Below are experts of layer 4 (counted from 0) of a mixture-of-experts language model. Rows are named router (the router's row for the expert), gate (a neuron's input weights, with its number), up (a neuron's input weights, with its number) and show model dimensions 256-319. Each number is 128 + 32 x the weight over its row's rms, rounded and kept within 0 to 255.
Before each expert's rows: a language model's description of what the expert responds to; "mostly gets" lists some tokens that are sent to it at least half of the time. This comes from a sample of Wikipedia text that the model never trained on.

# expert 38
It responds to: Plural s, pronouns. Plural and possessive s endings like Cardinals, Does, plus pronouns and people nouns such as his, they, family, people.
mostly gets: " his", " they", " They", " family", " life", " men"
router [158 159  80 131 103 124 142 131 131 107 126 145 124 138  85 101 124 127 128 142 145 112 105 133 175 126 158 132 117 149 113 136 116 115 185 125 132 133  95 129 132 131 138 167 128 117 153 116 124 111 163 161 110  95 134 144 184 156  92 168 129 117 157 132]
gate0 [123 129 122  73 113 110 133 118 167 191 135 143  97 182 136 150 175 190 161 155 111 153 149 156  88 149 142 124 117 138 131 128  55  86 193 147 153 125 165 168 121 125 143 160 122 118  86 156 138 149 145  98 172 139 118 178 136 177 139 111 114 141 152 137]
up0 [113 117 106  67 140 134 170 111 124 102 131 151 149 159  95 144 203 123 119 160 168 160 158 142  68  88 132 145  94 145  80 125 170 161 134 173 149 168 151 162 161 124 137  95 125 171  82 128 176 126 157  89 108 150  70 128 127 137  96 178 109 159  99 168]
gate1 [121  83 201 186 151 182 169 143  63 151 125 169 149 104 141 120  69 102 109 120 119 150 100 127 203 118 183 110 142 193  57 102 155 104 175  99 122 143 117 111 135 186 104  90 146 113 184 133 155  71 108 164 126 158 153 154 157  99 121 161 146 136 136  90]
up1 [ 82 106 249  90  96 105 144 113 193 118 133 133 122 138  78 143 103 130 144 165 137 185 118  81 115 104 152 145 149 168  91 160 157  93 104 151 194 121 153  80 168 150 128 134  77 133 140 155 177  81 138 139 146 103  81 101 125 175 177 135 136 110 126  88]
gate2 [151 102 152  98 193 197 116  82 222 152 150 132 101 162 152 151 112 122 100  77 157  80 154 146 145 147 212  95 167  63 122 164 178 115 209 116 146 114  68 118 123 138 150 138 122 148 133 132  85 120 136 111 154 133  77 161 107  82 142 172 190 112 123 124]
up2 [165 103 122 136 152 105 125 122 180 159 129 192 186 127 165 126 163 124  87 150  48  92 138 227 104 156 107 142 122 175 134 114 180 106 147 100 118 160 138 103 113 102 132 138 159 121 135 141  78 208 165 133  44 110 166 161 165 108 136 134 113 151 138  94]

# expert 26
It responds to: Line breaks, headings. Line breaks and double newlines ending table rows or paragraphs, and equals signs of section headings like == See also ==.
mostly gets: "\n\n", "=", " \"", "Career", " “", "History"
router [ 91  34  93 182 135 173 105 117 116 120 165 112 168 153 104  59 127  98 152 125 136  86 113 147 184 136  98 179 110 106 200 148 157  93 163 173 154 141  99  67 118  78 103 117 102 125 139 156  76 166 118 176 168 139  94  91 148 169 111 120  88 104 175  74]
gate0 [137  62  88 122  93 145 110 125 132 125 112 107 107  89 102  97 164  63 119 116 125 134  90 112 145 123 172  78 125 150 154  99 127  78 167 174 129 191 104 150 107  82 142 178  79  99  71 169 102 131  41 148  77 166 147 158  76 186 142 147 121 125  78 126]
up0 [159 128  70 158 141 111 209 114 129 144 206 161 110 142 152 104 153  76 115 134 119 100 161 126 190 152  82 166  80 129 115  94 118 162 149 148  95 133 120 147  76 135 140 166 132 124 180 126  91  17 143  82 142 154 120 201 116 152 167 151 140 114 147  87]
gate1 [158 110 111 139 160 128  96  69 103  60 126 197  90 109 178 128 112 114 182  61 104 147 132 131 112 127 103 122 144 109 113 151 153 157 170 143 163 101 162 132 153 122 111 124 112 137 139 108  59 149 125  97 141 167 122 140 122 121 136  20 149 122 164 134]
up1 [ 50  97 111  62  89  45 153 147 113 107 110 165 178 124  75 161 157  80 108 102 135 126 142  83  47 169 126 104 125 132 189 133 162 118 132 123 133 132 135 137 134 136 125 126 143 163 127 131 107 132 162  91 248 144 132 100 118 163 157 147 148 143 156 165]
gate2 [104  74 140 205 107 204  65 138 145 116  48 122 163 123 118 121 123 150 231  85 108 105  66 130 101 119 172 166 114 141 173 145 225 128 113 144  98 143  50  89 175 127 116 124 125 163 202 127 153 161  60 141 140 146 124  92 111 101 102 159 114 120 140 155]
up2 [140 115 112 158 112 135 101 213 147 134  31 100 140 154 161 167 123 112 137  90 124 128  96 169  84 174 163 137 118 155 152 126 149 102 125 163 142 121 117  42 132  80 161 104 136 153 179 100 136 134  49 122 152 122 119 119  79 116 130 134  73 127 123 183]

# expert 4
It responds to: Name-initial pieces. First word pieces of personal and place names after a space, bar or "by", such as Ed, Tom, Har, Sho, Ya.
mostly gets: " Ed", " Tom", " Robert", " Don", " Har", " Dan"
router [173 116 127 164 156 113 128 111 126 106 137 179 146 196 154 167 201 120 136 132 145 120  90 151  90 173 147 116  81 136 135 136 118 135 139 130 127 130 100 183 139 105 113 165 139  94 188  76 164 144 116 121  86 151 119 133 114 141 118  66 126  67 146 114]
gate0 [144 149 100  69 167 185 132 142  87 112 109 135 119 122 132 166 160  76 115 134 103 130  94 129  88 114 117 118 155 103 184 151 146 107  97 110 135 132 138 163 197 127 162 167 128 149 126 135 129  54 143 181 120 154 109  94 125  88 134 101 135 126  88  83]
up0 [167 123 122 161 157 158 115 157  89 172 131 152 154 121 183  97 140 105 180 106 151 125 144 132 179  25 142 146 162 206 130 111 130 129  85  31 164  96 144 127  88 102 151 112  94 142 112 138 123  84 124 144 139 180 112 153  93  72 142  98 146 103 120  75]
gate1 [158 111 123 152 158 145 131 130 108 115 143 107 134 136 201 140 130 118 116 105  65 150 157  76 139 130 164  57 165 115 139 103 165 133 157  32 134 106 129 139 116 130 137 116 146 103 185 164 117 161 159 130 132 101 111 111 166 147  93 152 116 142 111 103]
up1 [182  68 147  64 170 183  97  98  76 135 148 149 145  62 202 115 131  98 114 106 184 100 185 109 128 140 112  60 183 113 109 170 122 157 164 132 183 103 118 116  95 105 255 120 106 149 160 123  82 164 135 148 107 141 122 135 116  94 163  93 145 188 172 138]
gate2 [130 150 163  83 109 114  83  99 181  92 129  71 132 168  82 104 117 142  83 122 151  69  89 122 120 137 133 131  79  67 126 101 156 152 145 126 102 127 135 147 201  92 144 175  46  93 157 162 151 151 119 134 228 170 131 131 154 156 101 104 121 161 120 118]
up2 [ 34 122  88 184 130 159 130 141 127 122 107 136 131 143  74 154 153  93 157 102 114 100  61 126 103 113 168 100  62 115 189  43  95 149 130 156 123 106 114  73 135 134 202 111 161  80  96  62 100  87  89 134 140 144 138 129 112 123 124 132 134  89  78 150]

# expert 36
It responds to: Name and place starts. First pieces of names and place names, often in lists or after commas, such as Le, Ben, Whit, More, Har.
mostly gets: " Le", " Ben", " Sha", " Bre", " Sch", " Kar"
router [ 87 115 148 166 105 104 122 111 159  58  93 161 170 114 179 143 155  81 128 100 142 143 107 181  84 155 138 153 102 161 126 113 112 129 140  98 154 125 101 164 106 103  89 123 154  58 178 107 155 162  87  83 114 148 128 154 112 161 156  89 136  95 195  88]
gate0 [129 130 145  99  77 138 118 166 154 108 145 167 174 153 158 104 108 173 107 109 123 116 117 120  97 145 160 172 136 117 143 141 124  97 162 183 175 204 156  77 133 123 127 150  81 138 121 113  64 130 156  87 168 109 136 140 102  90  84 107 147 122  94  55]
up0 [153  94 113 158 103  75 140 134 148 172 167 106 129 109 117 146 128 132 191 167 119 124 152 126 130 125 175 131 128 134  97 108 152  89 115 183 149  85 109 138 116  97 136 128 154 121 124 182 144 115 177 141 168  65  79 123  33 188 124 151 114 165 161 142]
gate1 [ 67 152 109 141 165 139  86 151 101 142  98 134 110 142 159  88 106  12 155  93 159 142 117 147 116 102 202 198 175 111  85 121 156 111 105 115 217 116 138  91 103  79 115 135 140  50 184 120 123 142 144  90 115 132  80 106  94 150 102 107 153  95  91  97]
up1 [134 153 137 149 149 160 148 115 139 202  48 143 118 134 151  84 128  95 114 143 125  83 153  88 135 119 124 137 213  85 114 131 126 179 125  42 165 155 179 139  92  97 170 151 129 138 190 157 142 158 126  98 115  90  96 130 113 142 127 161 116 111 147  61]
gate2 [ 89 107 102 102 166 115 148  43  71 137 128 112 148  88 134  93  92 203 125 112 143 160  65 121 138 127 175  91  92  87 107 156  85 142 149 132 125 195 134 128  84 106  72 150  89 120 127  94 139 187 117 168 152 143 158 151 145 140  89  89 106 138 181 170]
up2 [ 95  86 146 134 100 125 106 154 154 125 120 177 138 115  71 129 147 168 116  95 180 109 113 146 116 177 163 125  99 107 106  71  91 128  46 123 141 135 203  89   0 111 150 156 122  96  90 190 150 151 130 105 119 124 150 118 102 111 103 147 146  96 141 116]

# expert 2
It responds to: Table cell pipes. Pipe separators between cells in wiki tables of track lists, sports scores and rosters, plus semicolons, slashes and list dashes.
mostly gets: " |", "|", ";", " ;", " Producer", " Nominated"
router [ 96  94 100 142  44 150 125 183 151 119 153 197 146 157 134  72 142  90 156 213 157 117 112 135 104 159  83 130 144  81 165 128 144 116 132 154 140 172 124 145 192 102 127 170 148 188 138  82  79 161 128 130 144  69 146  97 141 112  92  76 122 107 113 115]
gate0 [132 173 169 160 122 159 148 179 137 111  72 142 124  69 123 195 127  98 142 165 100 110 101 126 156  87 161 166 108  66 125 129 118 169 130 144 135 103 105 180 191 143 132 121 123 155 182 147 195 154 111 121 173  90 136 118  80 106 168  98 119 138 193 150]
up0 [125 120  94 102 128 201 139 152 112 172  87 173 121 131 163 124 124 124  81  80 138 102  89 125 119 105 100  24 146 128 148  85 168 120 123 156 163 102 161  79 124 130 132  72 138  92 141 163 100  95  97 152 117  88  97 148 114 176 177 187 159 163 144 171]
gate1 [159 154 126 131 105 157 112 147 191 155 170 123 138 148 169 161 135 141  67 145 136 103  78 120 161 193 113 192  86 142 150 163 161 101  86  48  90 140 145 150 186 133  95 103 122 146 148  54  82  83 148 104  78 125 110 117 131 163 135 114 155 109 135 159]
up1 [ 62 135 140 150 113 140 156 131  75 117  72  57  52  95 126 118 124 139 165 121 149  80 162 170  96  93 131 141 122 127 153 126  92  99  97 145 144 191 116 156 156 111 119 107 133 176  96 125 164  87  88 167 141 136 164 180 184 141 164 100 128  69 159 205]
gate2 [155 144 108  95 167 155 180 157 178 141 134 166 128 138 112 117  89 121 193 110 116 242 138 160 184 187 158 169 103 102 137 114 108 171 113 209 100 112 179 123 162 116 120  97 140 125 146 154 193  90 130 144 162 113 178  93 143 167 138 173 137  95 136 114]
up2 [106 179 122 164  96 149 106 141 127  88 123 125  93 131 154 116 121  90 208 120 169 144 153 110 113 141 150 116 137 133 156 155  80  66  70 164 156 157 128  60 156 113 148 108 185 141 141  99 154 125 210 132  97 111 185 118 140 165  91 129 136 105 134 171]

# expert 37
It responds to: Biographical and release verbs. Event verbs and prepositions in careers and releases, such as born, played, released, located, died, moved, followed by in or on.
mostly gets: " played", " located", " released", " Location", " air", " born"
router [158  76 101 182  88  81  89 117 107 139 153 147 110 124 144 115 107 149 136 170 127 129 111 132  77 155  72 139 102  41 110 125 120 144 142 128 166 151  83 196 192  83 100 131 101 117 199 144  96 137 145 142 137 164 138 106 102 142 102 125 129 153 175 159]
gate0 [138 105 107 157 162 115 132 138  81  93 124 125  76 153 202 135  96 126 107 131 150  96  83 144 112 102 129 127 107  74 112  91 166 126 101 107 141  64 112 181 102 105  89 154 131 115  93 164 111 149 146  93  94 101 180 104 135 132 149 147 155 111 140 187]
up0 [144 169 178 105  93  72  98 147 172  61 160 110 125  92  80 121 120 172 125 137 152 164 145 145 143 121  98 148 165 157 169 128 146 159 121 135 126  83 161 133 142  70 169 131  56 127 152 104  86 153  96  77 130 142  56  96 149  98 139 145 145 122 138 133]
gate1 [113 127 128 135  54 165 129 143 122 119 141 151 119 109 185  85  93 134 135 160 125 111 136 176  88 146  68 145 150 186 143 157 160 178 162 131 156  83 110 140 127  95 148 103 102 157 111 133 146 104 105 174 158 110 108  77  68 117 135 146  71 165 106 166]
up1 [151 133 146 108 136 139  59 148 135 131  84 135 122 125  66 102 137 154 101 141 117 120 144 148 176 166 123 164 148 152 117 160 118 154 155 104 196 125 126 139 123 122  76 128 125 111 144 146 102  86  77  87  91 127 112 176 104 135 153 161 112 124 170 115]
gate2 [164  69 122 120  94 118 164  96 166 146 112  86 112 143 157 155  92 196 140 121 114 172 118 154 111 173 177 161 192  94  58 100  91 115 119 141 116 133 184 141 126 142 121 138 129 141 106  86 138 159  93 102 123  91  91 100 133 139 157  72 121 149 128 214]
up2 [124 156 105  71 187 141 148 151 138 171 114 135 114 118 123 122 126 100  83 112 169 148 108 146  83 162 134 121 157 109 165 162 119 131 131  88  50  89 151 114 183  98 134  84  89 129 127 169 126  72 130 162 115 148  90 128 151 135 130 132 167  42  94 151]

# expert 18
It responds to: Function words, quantifiers. Prepositions and quantifiers in prose such as as, of, with, some, many, several, often in population and demographic statements.
mostly gets: " some", " many", " per", " several", " became", " received"
router [149 153  74 150 133 124 129 166 128  65  41  99 131 149 160  94 154 132 107 180 122 137 150 178 144 157 201 168 154  61 115 145  90 116 129  58 153 139 124 142 125 147 127 132 124 171 127 135 109 103 227  93 126 137 151 112 164 105 119 148 123  42 216 103]
gate0 [ 92 176  94 137 214 141 189 168  90 151 112 107 110 126 149 146  93 105 110 167 134 169 113 135  96  98 181 165 144 122 147 178 118 113 122  95 164 163  98 131  81 114 119 135 155 114 125 115 196 135 205 173 160 159 120 125 110 124 164 141 146 207 161 158]
up0 [131 101 122 157  97 112 132 119 175 134 186 109 138 105 189 113  79 100 101 101 161 145 101 158 117 205  75 133 139 140 116 148 145 169 110 108 156 156 127 100  83 185 137 216 118 114  84 136 129  68 153 138 118 120 151 146  78 157  99 114 149 175 141 142]
gate1 [167 143  81 140 156 166 155 100 157 163 155 129 122 121 162 135 120 154  94  63 108 159 150  93 189  98 194 134  49  98 140 137  85 156 166 159  91 153 116 120 122 129 147 155 160 116  92 152 121 153 136 126 137 118  44 112 128 100  89 147  94 172 145 156]
up1 [206 140 108 148 198 171 140 129  99 104 140 106 129  73 146 126 172 118 145 110 145  83 142  88 119 122 175  25 181 191 132  88 121 159 224 116 157 165 137 111  39  98 180 156 143 141 100  99  94 185 130  71 116  70 201 116  92 119 137 153 116 155 118 138]
gate2 [128 122 133 166 128 122 180 162 123  92 142 140 115 119 146 164 191 136  79 189 130 189 157 130 144 179 156 110 151 148 138  96  77 106  94 149 153 139 155 116 166  81 133  78 145  93 196  91  81 113  99 180  93  97 127 124 113  60  95 165 126 144 137  80]
up2 [ 85  99 150  99 143 118 155 117 165 148 145 168  88 158  89 125 103 146 132 171 119 177 150  77  96 132  69 184 161 147 108 137 154 107 163  92 106 131  71 188 118 133 143  97 152 119 193 121 184 161 166 157  98 158 150 103 125  91  74 173  82 168  50  80]

# expert 17
It responds to: Institution and group nouns. Head nouns for institutions and groups after the or a, such as government, University, League, School, Institute, election, station.
mostly gets: " University", " School", " government", " World", " League", " State"
router [189 119 108 134 123 153 110 116 132 101 134 107 129  82 149 110 146 140 113 109 119 141 119 140 121  77  99 101 140 124 143 116 139 146 130 132 127 154  54 122 176 130  83 138 118 120 140 143 123 158 175 125 126 171 117  75 126 156 122 105 113 113 153  76]
gate0 [163 125  98 124  96 100  99 134 179 178 126  83 150 133 182 126 116 170 113 175 136 179 170 111 158 134  42  91 175 105 132 119 129 140 124  72  98 113  83 163 144 130  92 124 126 145 102 121 142 124 197 145 119 119 166 119 115 123 129 135  90 131 168  82]
up0 [114 169 111 137 142 123  85 125 131 139 127 135 116 116 169 116 101  85 122 133 130 130 191 189 191 119 190 158 111 133 150 127 113 128 130 143  94 104 128  93 148 109 107 149 186 100  97 138 149 164  78 112 110 164 125 145  92 100  58  69 156 129 108 134]
gate1 [159  92 163 123  27 140 124 156 143 123 169 125 112 114 142 103 102 140 120 125  93  84 106 197 166 165 135  75 142 100 160 141 159 157 156 164 121 138 113 125 209 142 100  94  78  61 151 134 125 132 104 127  96 105 186 136 158 109 112  86 115 145  94 100]
up1 [127 157 122 146  99  25 100 104 125  98 155  82 170  97  99  86 141 179 171 104 138 125 215 207  37 142 125 106 190  80 144 124  50 123 154 208 102 124  94  86 112 109 129 147 151 111  89 190  84 159 113  43 113  94 141 149 128 149 137 146 141 142 142 132]
gate2 [167 152 193 160 108 102 114 111 149  55 111  75 113 123 117 178 102 139  56  80 125 110 145 131  98  97 136 110 187 165 141 121 122 184 190 117 153 153 153 139 152 119 114 138 108  99 177  95  92 173 140 107  82 121 117 123 142 121 109 120 179 151 139 100]
up2 [179 129 100 141  47 112 125 147 131 114 146 167  91 113 164 160 120 129 106 151 156 192 181  81 134 142 140 118 171 148  74 150 169 123 118 174  92 152  94 131 159 157  50 114 103 130 113 150 116 134 128 116  40 137 160 108 115 138 143  73  47 127 171 121]

# expert 15
It responds to: Dates' years and months. Years and month names inside dates, mostly the year after day and month, as in 25 September 2005, 29 May.
mostly gets: " November", " January", " September", " August", " December", " October"
router [202 127 129 137 105 123 123 114 128 119 168 127 128  63  86  86 156 122 140 125 164 158  92 138 106 186  49 138 122 143 129  55 111  59 152 152 154 233  99  90 126  71  84 152 110  83 150 113 114 118 106 140  99 177  87 123 102 123  85 105 102 154 136 190]
gate0 [ 75 163 151  98 148 122 124  93 130 127 108 186 147 131 121 117  80 107  78 152 154  93  86 112  99 157 152 152 162 152  83 118  72 163 153  89  96 167 125 115  65 130 157 125 145 101 114 148 116  97 123 124 120 129 178 105 124  70 119 142 152 104 130 150]
up0 [ 91 115  57 156 126 123 158 103 141  78 200 140 102 129 126 165  74  66 110 123 168 167 121 122  62  86  73 184 133 187 143  86 128 120 125 137 106 110 146 177  85 139 128 112 109 115 117 113 139 169 108 117 132 162 106 152 127 175  85 160 154 135 126 138]
gate1 [ 96  65 111 156  96 153  93 165 145  99 113 129 120  72 130 160 151  62  99 117 152 142  88 164 167 116 121 149 160 225  96 194 138 108  80  67 125 142 126 144 195 131  75 100 182  89  90 163  92  51  99  70 120 116  78 159  95 166 145 178 158 188  80 137]
up1 [140  65 111  65 106 146 110 109 100 135 134 140 144  76 107 126 205 127 160 145 139 109 152 171 146 108 126 112 127 150 134  92 106 108 109 155 128 149 108 136 148 130 180 119 141 104 108 130 126 134 166 111 106 156 127 132 143 208 137 137 141 145  84  74]
gate2 [126 150 130 116 165 245 160 206 205 161  84 128 108  98 143 131  91 131 123 121 174 157 127  87 147 146 132 156 183  97 140  38 145  46 161 113 159 180 130 136  78  78 106  83 141  53 170 112  95  97 124 104  96  81  77 109  91 114 116 171 102 122 154 107]
up2 [ 92 126 169 126 147 150 160 161  97 174 101  77 121 169 151 116 121 155 119 108 139 163 189 125 135 158 124 158 159 174 136 140 139  70 170 120 174 157 129 136 129 106 122 104 133 141 140 117 172 134 113 130 100  74  44 177 112 158 126 173 154  80 149 114]

# expert 3
It responds to: Non-English name syllables. Syllable pieces inside non-English names and words, especially Slavic, South Asian, Finnish, Chinese, such as -vi- in Kokiashvili, -pur- in Thiruvananthapuram, -ić.
mostly gets: "ić", " Pakistan", "ć", "án", " Serbia", " Romania"
router [ 61 126 206 134 149 135 135 123 177 136 124 153 127  65 140 162 167 141 155 119 128 118 120 139 122 143  68 135 114 148 141  74 113  85 118 107 126 146 112 143 162 124 133  92  90 160 155 126 144 153 121 148  88 179 117 106 109 128 182  94 116  70 151 103]
gate0 [168  93 136 130  92 189 106  66  82 106  98 136 118 114 129 133 121 193 114 154 121 117  70 209 141 119  75 116 116 133 104  64 135  73 126 161 112 152 112 172 100 134 103 123  81 121 123 168 116 135 121 156  96 131 132 233 135  72 136 113  95  58 142 131]
up0 [ 96  85 145  92 122 160  88 101 162 113 122 112 119 136 174 155 112 142  98 120 134 170 148  91  88 159  97  75  99 118  80 148 144 196 154 145 107 165 143 173 160 128 108 147 145 169 139 185 137 155  96  65 160  35 141 140 138 113 110  50  92 112 207 165]
gate1 [124 147 157  91 121 118 129 104 117  60 101 117 122  84 128 145 159 146 131  98 225 155 137 141  88 106 106 104 161 161 147 145 132 134  82 156 139  93 141 109 185 189 131 173  27 102  86 139 165 116 127 198 132  75 137 123 108 121 160 160  96 125 151 136]
up1 [110  95 119 145 153 122 118 164 169 138 147 190  96 153 167 125 140  87 114 114 163 114 130  91  92 159 137 148 125 160 118 171 122 136 115 118 110 185 143 104 120 170  95 171 130 130 159 123  52 120 102 115 104  66  93 160 186  66 116  73 156 132 187 152]
gate2 [132 130 182 144 140 154 123 129  74 141 120 121 168 111 155  65 141 145 124 148 118 135  71 197 131 139  70 124 146 158 124 123 100  89 110 154 112 139 149  77 121 137 126  60 114 102 155 156 152 129 123 104 149 106 185  94 118 119 130  47 129  95  72 131]
up2 [170 165 102 173 148 164 120 160 155 180 127  93 127 165 138 108 118 105 135 168 154 177 127 133 174 107  85 127 152 117 132 104  91 119 145 138 144  99 133 167 122  95 136 109 104 155 149 158 120 156 152 128 137 164 125 178 180  73 122 111 182 115 129  65]

# expert 14
It responds to: Word-final fragments, nouns. Final pieces completing a word such as s, d, r, ed, inal, plus common nouns like city, village, player, President.
mostly gets: " city", " state", " village", " player", "b", " President"
router [169 128  78 121  90  96 128 181 154 116 171 110 122  74 140 116 108 127 125 119 144 131 116  99 140  79  25 113 178 127 127 122 147  93 131 125 113 136 125 169 140 131 101  98  57  82 145 120  98 176 163  96 190  80  87 104 123 115 143  93 135 166 108  60]
gate0 [109 111 163 105  98  58 112 165 122 123 139 138 125  62 208 161 125 119 138 151 135 102 125 114 175 131 142 134 108 133 127 192 113  98 121 155 123 117 102 112 100 133 143  47  60 108  49  99 106 120  70 106 122 149 104  95 145 108  96 171  93  87 127 129]
up0 [133 158 131 129  78 122 109  82  86 130 112  79 161  94 146  80 201 209  97 143 149 114  78 138 124  79 147 111 138 138 101  82  92 138 102 102 134 134 121 115 145 122 178 120 121  97 144 113  60 129 179 119  97 102  79 117  85 100  94  85 154 107 115  78]
gate1 [127  75 139 116 126 163 101  82 148  94 115 176 132 159 180 153 113 102  95  90 178  86 100 147 140 130 137  98 163 144 133  98 159  74 163 134 124 112 113  99  85 160 110 129 133 137 134 114 124 177 120 103 121 190 125 112  83 233 148 114 152 171 137 175]
up1 [157  84 132 108 154 160 136 162  89 123 140 153 186 166 116  90 122  58 118 146 140  76 158 125 120  76 138 162 119 106 138  96  28  94 135 171 123 147 129 137 105 146 116 132 154 158 128  83 196  90 108 149  81 176 140 126  72  95 138 132 154 167 119 105]
gate2 [164 142 128 134 119 119 120 126 139  63 124 144 134 151 151 121 132 161 102 121  88 139 141  98 100 123  88 147 148 135 168 156 137  70 117 126 124 116  87 136 163 120 163 178 112 183  89 157 132 146 119 128 166 120 106 154  99  98 133 168  64 112 132 126]
up2 [172 140 155  97 137 137 156 140 161 138 146 103 106 157 119 126 184 134 124 167 128 184  87 186 147 141 119 126 150 130 178 168 175 151 124  86 131 143 129 127 110 164 146 124  85 135 135  97 102 105 109 144 138 100  97 141  66 120 139 130 135 104  30 110]

# expert 23
It responds to: Noun suffixes and endings. Final suffix pieces of nouns, especially -s, -ion, -ation, -ness, -ity, -um, in technical or scientific text, e.g. hepatitis, germanium, monasteries.
mostly gets: "ions", "ation", "ness", " species", "ations", "ion"
router [155 110 150 120  95 130 124 158 127 139 153 135 171  51  91 134 145 133 145 113 119  87 128 119 141  98  83 101 137 142 174 114 128  75 196 147 120 171 126 150 144 136 132 158  84 129 198 118  59 140 162 164 164 137  85  89 151 214 147 117 126 166 164 154]
gate0 [ 99 129 112  81 146 124 112  63 143 131 100 159 159 117 126 137 157 103 140  97 134  92 146 151 180  88 155 139 174 115 156 143 107 153 162 153 104 144 152 153 205 203 107 103 120 135 126 138 140 195 175 103 156  61 136 113 125 154  98 137 162  99 155 103]
up0 [140 129 150 163  85 158 101 121 161  64 161 182 129 112  79  95 188 140 129 152 105 121 119  59 160 143 103 111  74 130 107 168 103  83  91 165 109 125 105  67 145 111 130  86 121 107  97 161 172 131 113  68 154 169 140 108 112  41 180 114  97 126 136 127]
gate1 [162 128 124  95  61 163 155 198  89 131  95 128 176  30 147 178 131 127 119 100 131  99 132 144 213 146 105 112 117 194 212 168 164  92 140  94 117 164 133  97 120 201 111 120  94 173 163 177 108 112 125 124 124 160  94 180 150 174  84 143 150 199 141 151]
up1 [ 74 110 140  78 177  75 103  77 131 162  98 141 151 151 127 107 132 101 108 129 137 124  95 132 148 152 151  87  96 143 132 107 120 110 106 105 159 168 106 202 120 114 163 157  87 146 120 165 116 167 122  78 107  86 106 134 104 138 147  76 174 159 107 116]
gate2 [122  98 153 146  92 151 123 158  89 148 203 103  95  98 158 136 109  58  95  86 129 137 192 167 124 109 124 100  99  51 174 115 187 103 132 115 122  84 110 164 107 108 162 121 157  74 104  91 145  77 109 146 122 165 116 150 135 102 180  83 100 126 106 101]
up2 [103  77 165 113  26 143 176 137 142 127  99 144 124 172 163 128  93 136 116 146 119 119 107 125 156  61  85 130 169 210 136 151 152 126 150 132 103 104 142 170 102  94 116 117 160 182 140 129 134 159  99 156 123 130 112 110 134 123 108 103 115 158  95 141]

# expert 21
It responds to: Numbers in tables. Numerals and digit pieces in scores, dates, coordinates, table cells and measurements, like 10–3, 2025, 0.6 km, 428.92.
mostly gets: " 10", " 6", " 12", " 8", " 11", " 9"
router [134 147 143 102 110 138  99 141 126  86  78 143 155 118 142  87 143 117 147 138 125 129  31 123 145 166 161 133 139  74 153 104 132 110 121 128 159 175 134 121 171  63 127 170 125  66 106 129  88 141 123 136 106 150 141 105 130 142 136 142  88 158 107 136]
gate0 [130 120 104 187 116 145 126 175 163  97  72 204 108 118 105 111 112 152 179 104 110 140 137  45 110 113 136 153 203 116 124 121 117 135 143 102 170 145 123 147 162 155  66 143 150 110 124 165 110 110  76  77  83 155 174 188 112 149 114  29  84 153 149 103]
up0 [160 102  89 187 151 103 128 108 120 130 118 113 111 131 134 101 102 188 202 137 140 135 125 119 127  86 187 100 181 198 156 144 255 112 149 125 155 103 168 155 151 127  65 101 130 120  71 152 163 152  70 120  97 185  93 116 148 126 144 134  98 148 184  88]
gate1 [155 157 134 118 110  91 102 162  86 136  94 158 177 134 102  77  94 105 130 103 120 101 136 123 149 150 151 131  88  78 116 160 119 160 128 141 154 158 143 132 125 154 129 113 110  92 152 134 128 154  99 129  74 148 129 156 179 228 120 116 151 132 156 139]
up1 [ 95 117 191 143 160 110 121 159 126 151 123 134 127 166 104 104 122  50  99  89 108 155  91  88 144 129 109 124 137 122 119 100 159 123 176 104 161 126 124 155 159 125 176 146 154 142 170 166 126 152 102 127 112 129 214 146 132 204 207 115 118  98 105 111]
gate2 [163  99 102 166 158 150 135 143 143 150 177 112 125  78  97 113 161  72 140 132  98 102 145 112  97 111 192 155  94   9  98 134 148 113 139 144  78 148  91 139 162 152 127 100 146 116 103 121 174 125 150 145 113 134  76 115 133 122 160  92 104 150  99 107]
up2 [135  73 171 101 134 118 150 152 111 188 119 142 107 131 207 108 161  88 141 119 146 170 155 112 151 124 156 138 130 183  91 172 101  96  75 138 106 150 173 103 143 135 155 161 157 113 122 142 107 121 108  73  39 147 169 109 104 125  95 175 152  29 122 123]

# expert 9
It responds to: Infobox and taxonomy fields. Tokens inside infobox and taxonomy lists: field names (Species, Genus, Coordinates, Released), taxon-name pieces like Malacostraca, and symbols like %, °, N.
mostly gets: " Species", " Genus", " JPL", " Coordinates", " Released", " MPC"
router [ 80 132 185 114 145 124 138 165 106 129 101 158 144 118 116 169 156  87 188 107 124 139 112  98  68 236 117 145 113 183 129 106 116  77 140 126 145 169 126 181 156 100  73 113 156 147 130 125  98 112 116 124 112 145 112 133 110 175 126  82 140 130 128  70]
gate0 [117 114 143 113 152  94 137  86 141  68 147 131 135 110  95 167  97 106 145 158 181  84 137 135  73 141 150 141 120 127  69 152  98 133 159 141 171 146 163 126 133 169  98 148  86 117 113 109 137  67 127 131 159 120  92 145 136 118 177 142 114 136 140  99]
up0 [157 172 126 186 112  94 128 110 109 142 151 126 166 162 102 137 135  93 120 137  59 117  92  84 125 132 140 135  67 114 107 163 194  65 126 164 145  93 159 145 157  97  44 133 143  75 115 105 118 146 185 106 197 103 172  73 158  65 111 136 143 147 132 183]
gate1 [120 183  56 155 150  85 153 144 121 145 129 118 140 103 162 123 141 119 196  99  88 123 152 131 125 178  87 157 119 108 106 112 141 100 109 114 148 177 189 153 159 128 123 130 128  81 101 106 136 123 151 178 164 126 153 136 123 153  83 188 111 152 162  97]
up1 [171 159  75 138 129 108 152 105 117 154 113 123  50 128  85  65 153 151 106 148 131 148 186 139 121  91 131 159  70 120  75 137  95 159 155 170 142 178 151 151 134 127 103 108 139 133 187  91 160 176 120 192 147 131 130 161 149 105 188 159  90 100 140 104]
gate2 [ 87 161 183 153 137 143 132 144  71  80  68 100 153 160 138 217 156 120 140 128 136 146 134 121 137 146 118 173 153 149 137 123 106 102  90 124 136 139 131 119 106  98 124 149 153 153 158 157 120  77 124  57 108 112 123 123 134 142  98 115 114 137  98  76]
up2 [ 91 141 146  49 108  82 137 141 106 108 136 124 112 104  79 141 125 161 133 112 124  60  96 107 150 152 169 115 145  84 126 115 122 127  98 147 156 181 186 153 128  83 124 145  96 131 122 114 101 132 117 115 180 100  86 165 170 153 140 126 120  77 155  78]